config = dict(
    n_layer=8,
    d_model=224,
    n_experts=96,
    experts_per_token=2,
    d_expert=128,
    d_shared_expert=128,
    activation='tanh_gelu',
    moe_layers=[0, 1, 2, 3, 4, 5, 6, 7],
    router_score='sigmoid',
    normalize_top_k=True,
    routed_scale=1.0,
    balance_loss=0.0103,
    balance_bias=False,
    init_std_router=0.0251,
    lr_router=0.000845,
    vocab_size=30079,
    norm='layernorm',
    norm_eps=1e-06,
    tie_embeddings=False,
    optimizer='muon_variant',
    lr=0.0154,
    beta1=0.93,
    grad_clip=1.0,
    batch_tokens=131072,
    seq_len=256,
    train_tokens=784300000,
    steps=5984,
    dataset='wikipedia_en',
)
Below are experts of layer 4 (counted from 0) of a mixture-of-experts language model. Rows are named router (the router's row for the expert), up (a neuron's input weights, with its number), down (a neuron's output weights, with its number) and show model dimensions 64-95. Each number is 50 + 12 x the weight over its row's rms, rounded and kept within 0 to 99.
After each expert's rows: a language model's description of what the expert responds to. This comes from a sample of Wikipedia text that the model never trained on.

# expert 40
router:41 45 53 40 43 51 37 41 64 54 55 48 51 49 46 67 49 61 48 26 37 54 32 38 52 31 62 46 53 19 54 61
up0:56 52 44 31 48 36 50 37 51 56 57 42 47 46 65 44 45 35 59 42 43 54 53 61 43 49 53 72 57 40 60 41
down0:45 52 59 44 39 44 53 42 55 44 69 65 78 65 50 44 53 42 62 40 61 64 32 68 45 69 41 52 48 47 51 46
up1:66 28 47 31 30 43 39 42 57 45 57 40 46 50 64 70 68 51 52 19 56 27 31 54 56 41 33 57 50 47 53 67
down1:39 64 46 50 49 72 57 60 52 27 37 39 38 19 69 67 55 26 32 67 63 59 68 54 63 68 54 38 70 62 48 54
up2:28 47 54 59 51 49 71 49 29 47 39 42 48 60 42 36 53 52 34 45 32 31 36 37 45 57 54 52 63 35 68 67
down2:36 50 42 30 39 62 53 44 35 27 40 62 34 48 35 72 64 69 47 46 49 59 49 56 44 43 59 60 51 45 51 41
up3:53 59 60 60 42 41 39 48 62 45 38 49 64 59 52 52 43 91 41 49 23 54 28 42 54 45 56 43 45 53 43 52
down3:32 68 57 48 37 39 46 59 48 59 44 54 60 62 64 30 57 48 49 52 34 27 43 39 61 72 48 56 55 45 42 38
up4:59 58 56 29 46 11 48 65 29 48 49 43 39 66 42 43 64 45 49 42 58 42 55 51 60 51 45 25 49 63 45 51
down4:63 66 73 45 39 59 45 60 39 55 65 36 57 50 45 45 51 60 42 48 40 59 37 54 69 70 48 56 76 45 51 53
up5:77 40 50 56 53 29 34 49 51 52 46 49 41 36 38 67 52 27 31 50 31 48 29 47 24 34 70 44 73 55 52 74
down5:48 65 55 62 31 47 39 60 59 44 60 61 65 45 27 74 32 36 38 51 38 59 53 55 47 45 40 65 69 57 60 49
up6:77 50 29 54 55 58 39 60 65 53 44 48 47 71 44 54 55 39 41 69 55 42 49 44 56 31 41 51 37 40 71 36
down6:31 35 37 35 52 62 57 48 43 58 50 67 56 44 62 32 59 51 33 44 51 41 47 29 53 53 55 51 45 26 50 50
Final pipe plus newline ending table header rows before |---| separators, and byte pieces of Chinese, Japanese, Arabic or accented characters.

# expert 42
router:51 46 62 52 52 45 36 52 55 45 57 57 59 64 57 38 51 71 51 48 29 44 38 47 50 50 56 56 43 47 56 52
up0:48 53 41 57 42 22 32 49 53 53 47 46 44 39 51 46 41 42 55 42 43 29 50 61 35 73 59 54 63 74 47 47
down0:56 51 33 61 50 58 62 29 30 55 52 35 41 44 57 67 54 39 37 53 50 56 56 65 32 31 37 45 48 72 70 55
up1:58 50 58 45 52 40 33 67 45 40 52 61 49 42 63 62 52 39 32 71 56 50 30 48 33 54 55 53 76 34 52 50
down1:39 42 62 48 68 57 37 67 58 55 61 42 58 43 37 48 42 35 44 88 47 62 51 41 74 62 29 33 34 57 63 54
up2:61 47 53 45 44 68 54 52 64 49 48 68 62 47 46 61 48 53 69 27 26 49 56 79 42 42 50 37 67 41 61 51
down2:53 73 35 50 50 42 60 48 47 75 47 52 49 39 34 46 27 54 55 38 41 60 50 38 66 51 62 34 48 44 55 49
up3:85 54 49 42 45 34 47 69 49 62 58 55 38 43 48 52 56 49 63 29 42 48 20 38 55 29 53 61 62 43 62 59
down3:55 51 39 51 67 56 45 40 47 58 45 58 35 64 74 43 53 47 37 36 64 41 43 47 36 43 56 62 56 60 50 55
up4:59 50 50 59 71 34 62 72 41 43 53 52 48 52 47 49 44 61 58 40 52 53 25 24 58 46 71 44 47 49 16 34
down4:39 52 58 55 33 48 46 35 50 38 56 49 55 57 61 43 44 42 51 55 49 45 56 30 49 55 44 48 52 31 54 65
up5:55 59 47 74 75 60 67 49 55 64 40 61 36 45 70 37 43 43 36 57 48 13 18 26 67 43 39 49 66 63 55 58
down5:75 60 55 45 38 54 38 22 43 61 40 46 48 52 55 64 45 37 48 47 50 52 68 41 53 37 67 38 38 48 35 35
up6:46 63 44 42 34 62 40 72 57 27 47 38 65 34 40 47 50 35 31 49 53 31 58 58 50 37 47 50 53 64 41 51
down6:52 35 40 36 45 53 64 60 70 52 51 47 41 62 68 44 55 23 34 49 50 63 57 48 76 47 33 38 64 49 57 46
Ordinal endings th, st, nd, rd after digits, as in 16th-century or 1st place, words like second and third, and mid-word "st".

# expert 11
router:51 38 47 51 46 39 47 57 58 65 42 64 52 41 48 46 72 66 68 42 62 53 34 48 39 47 62 49 66 29 65 52
up0:71 30 53 51 44 43 48 38 58 55 50 62 57 53 39 44 57 30 45 55 25 61 67 33 46 53 40 54 45 54 62 46
down0:42 65 54 71 38 47 64 44 40 53 50 70 56 35 82 52 52 85 56 37 54 56 55 54 31 53 60 53 43 36 35 52
up1:37 46 58 50 47 50 64 43 65 54 75 70 43 64 62 47 60 23 64 41 47 51 49 42 54 38 50 52 36 38 75 39
down1:62 71 51 42 48 60 50 55 47 45 41 67 58 48 48 87 64 59 39 49 40 58 56 46 34 53 37 34 57 58 34 59
up2:48 60 50 36 59 50 42 53 54 60 63 61 79 61 62 66 38 68 56 52 38 25 72 64 45 56 63 48 51 54 57 52
down2:61 53 53 73 50 66 67 38 38 26 45 33 43 43 56 57 64 32 38 57 43 42 40 45 57 37 65 63 49 57 36 60
up3:39 42 46 53 64 32 64 41 52 52 43 57 50 55 41 60 52 67 61 54 41 60 34 58 66 60 45 41 52 48 64 68
down3:66 65 40 55 67 52 48 48 26 51 53 34 39 29 51 59 42 50 53 39 64 35 46 48 44 62 50 64 44 60 59 36
up4:45 49 44 80 54 39 42 71 58 42 30 59 52 45 65 47 41 41 51 31 51 51 26 62 65 50 67 41 67 58 53 54
down4:45 47 40 31 47 43 50 67 37 57 61 51 59 40 34 48 35 24 54 63 58 27 53 50 54 42 67 74 60 47 50 50
up5:53 34 58 40 58 51 41 47 55 56 44 53 27 52 33 52 60 43 67 63 42 28 40 42 69 41 42 50 58 57 49 59
down5:50 58 44 49 45 38 37 34 45 41 46 59 71 54 50 50 51 65 52 34 42 42 55 44 30 43 45 39 45 56 46 60
up6:34 59 45 51 52 48 30 36 31 81 31 63 37 63 57 41 66 47 70 29 45 38 53 52 45 40 56 61 43 44 62 50
down6:41 33 41 48 53 60 58 44 62 38 61 65 39 51 44 45 58 54 66 44 56 63 71 37 37 42 50 61 51 45 62 48
Sentence-final periods with paragraph breaks and the == or === markers that close Wikipedia section headings, such as Career statistics== and Medal table==.

# expert 55
router:55 56 44 61 63 35 54 45 60 69 50 51 57 44 51 46 42 63 35 32 43 47 47 33 68 53 48 43 55 67 55 36
up0:64 52 39 51 32 63 60 39 61 31 32 61 44 42 62 54 32 28 48 45 49 61 46 28 48 36 60 55 57 39 24 56
down0:57 34 27 42 53 45 50 27 59 54 44 51 37 43 19 50 37 55 59 50 43 67 28 45 43 42 72 46 64 80 33 32
up1:46 48 36 38 39 62 44 40 31 47 69 63 37 43 50 60 36 23 33 74 29 38 52 59 67 48 54 46 39 48 48 56
down1:42 66 54 36 37 42 14 47 38 49 49 62 38 72 22 55 46 31 52 33 47 69 26 46 58 76 51 57 38 42 64 26
up2:46 44 30 52 33 48 46 33 40 51 53 55 43 48 49 49 34 37 49 45 55 39 36 41 56 52 56 68 56 74 60 57
down2:58 63 41 44 51 46 56 54 46 32 52 67 31 49 46 48 65 56 63 46 58 40 42 72 57 53 67 37 46 35 53 60
up3:59 21 27 46 69 32 75 65 46 60 51 46 61 50 54 41 66 26 24 36 42 51 50 39 68 36 58 46 76 49 35 65
down3:62 35 59 55 61 53 43 52 53 21 43 62 56 25 53 54 53 50 61 32 49 53 44 51 55 43 54 36 52 54 37 51
up4:67 57 35 36 38 50 33 45 30 43 45 82 58 53 43 66 52 69 63 27 58 53 51 64 33 37 23 67 59 37 34 44
down4:42 48 58 48 56 55 65 49 38 51 51 60 40 29 46 66 65 36 61 66 61 35 43 52 48 76 36 56 66 56 57 54
up5:67 64 53 60 54 22 60 61 51 50 33 56 38 62 33 54 44 40 69 07 40 43 30 35 53 61 58 35 39 38 70 39
down5:27 54 63 43 63 44 57 54 37 49 28 62 34 92 29 54 65 67 50 68 46 52 54 69 32 23 48 47 37 57 51 49
up6:52 75 49 64 53 68 55 43 50 59 31 52 48 42 71 34 31 52 55 49 44 35 55 41 62 31 39 55 56 43 66 54
down6:43 68 62 58 41 55 51 31 64 56 81 49 61 50 57 42 50 55 50 47 58 44 29 28 51 51 52 43 49 40 41 43
Mid-word syllable pieces with k, h, a in transliterated Indian, Arabic, Slavic and other foreign names, e.g. Anubhoothi, Fallujah, Karlovy.

# expert 21
router:51 57 44 50 57 49 54 53 69 45 49 27 56 49 70 33 58 48 45 33 52 53 40 71 48 57 53 47 62 50 53 68
up0:54 58 39 57 45 54 42 70 47 44 35 45 41 58 64 37 63 53 56 75 52 43 66 61 62 50 56 42 58 77 35 86
down0:47 10 61 44 50 49 56 38 46 49 50 54 53 61 38 54 33 57 38 36 61 56 39 53 69 43 59 44 63 54 35 56
up1:49 37 34 46 54 61 44 55 39 40 33 36 41 58 51 49 22 37 59 54 55 40 52 46 51 46 59 49 52 65 23 68
down1:46 79 45 20 55 51 33 68 49 46 59 33 54 60 53 55 32 60 52 46 48 66 44 52 38 33 39 56 32 42 53 45
up2:49 27 58 48 48 32 65 44 68 57 43 53 36 45 38 38 76 52 34 63 26 60 31 34 58 49 51 50 57 58 64 35
down2:46 44 28 61 41 38 47 77 60 39 61 62 47 37 43 67 41 41 56 48 36 49 53 68 50 33 26 36 52 39 53 55
up3:54 51 28 43 62 51 20 47 46 51 55 31 56 59 68 59 70 40 42 55 53 36 42 45 47 42 49 45 64 47 53 57
down3:59 29 57 47 38 54 55 45 42 47 46 58 63 55 32 53 46 42 36 39 49 63 49 55 49 48 40 55 42 54 35 68
up4:73 62 52 53 42 36 55 59 53 70 34 63 28 45 37 55 43 33 62 43 62 43 44 53 59 48 58 55 43 60 69 47
down4:42 47 39 52 55 37 70 34 60 62 60 61 45 48 51 53 60 67 33 52 45 38 82 56 61 27 44 58 42 47 38 40
up5:72 52 37 21 47 35 52 77 54 30 55 64 49 55 43 59 79 37 49 53 31 50 61 40 56 48 52 43 37 22 57 64
down5:41 49 56 60 49 55 50 43 51 51 66 27 42 57 33 54 24 44 52 40 61 58 33 48 43 65 60 49 63 49 46 59
up6:77 55 30 67 34 39 62 68 52 50 28 48 46 46 59 44 59 32 52 53 50 54 56 56 58 17 51 43 48 54 50 54
down6:56 43 52 39 27 50 54 46 56 58 35 48 42 32 80 45 65 32 48 43 38 50 46 39 34 63 49 61 51 47 44 54
Linking adverbs and hedges like also, later, then, both, often, especially well in "as well as".

# expert 45
router:36 60 59 50 56 59 41 38 68 52 53 49 58 45 36 42 42 75 42 58 36 62 62 46 54 55 67 56 37 29 52 36
up0:36 48 50 48 51 39 77 65 38 33 52 35 64 47 46 53 52 44 47 63 43 24 61 44 38 36 43 25 75 38 56 55
down0:34 27 62 41 64 53 45 58 58 34 52 46 20 50 63 55 49 54 45 41 41 42 37 27 64 51 70 36 66 56 47 41
up1:56 37 47 61 44 48 79 42 18 59 33 50 51 59 55 49 63 54 58 72 43 59 54 51 39 48 33 43 59 44 70 49
down1:49 65 52 60 47 37 52 25 40 50 35 70 25 51 54 48 56 59 50 52 73 58 58 47 47 42 46 33 45 45 45 42
up2:71 43 43 56 49 43 56 68 40 59 27 53 67 50 69 63 51 30 23 30 45 55 39 35 64 45 45 44 49 56 67 73
down2:48 43 44 48 61 42 42 53 59 26 42 36 49 47 34 45 47 61 43 47 42 32 45 51 54 52 45 55 51 45 49 52
up3:43 54 43 44 56 16 60 33 39 46 41 46 46 66 68 59 53 51 69 39 55 25 52 54 63 39 40 36 66 54 27 48
down3:34 70 45 72 50 38 58 52 44 58 50 49 65 55 51 48 41 58 62 24 48 59 44 41 51 62 47 35 45 39 55 43
up4:52 40 35 41 38 43 34 46 41 57 34 59 52 61 41 60 53 48 55 50 60 29 50 56 64 46 17 43 28 42 58 40
down4:62 38 49 54 61 53 68 44 40 55 48 54 60 42 40 66 08 39 42 56 56 49 60 51 51 55 50 53 54 54 45 39
up5:51 60 39 48 45 41 60 45 31 54 39 61 34 53 65 57 59 57 40 42 53 30 61 41 42 69 63 57 35 75 62 63
down5:26 53 42 65 51 71 47 45 65 64 53 51 38 50 44 47 43 49 76 64 55 48 41 45 49 39 27 45 23 38 47 74
up6:50 28 39 39 57 32 34 64 51 50 65 63 13 55 57 53 53 26 45 18 41 36 64 47 52 41 43 62 61 40 26 55
down6:57 32 37 55 57 54 52 47 49 54 45 54 54 60 56 71 57 58 49 54 35 26 54 69 38 56 38 72 62 48 50 56
First pieces of proper names, titles and place names in lists and tables, plus "by", such as Sport, Paris, Super, David.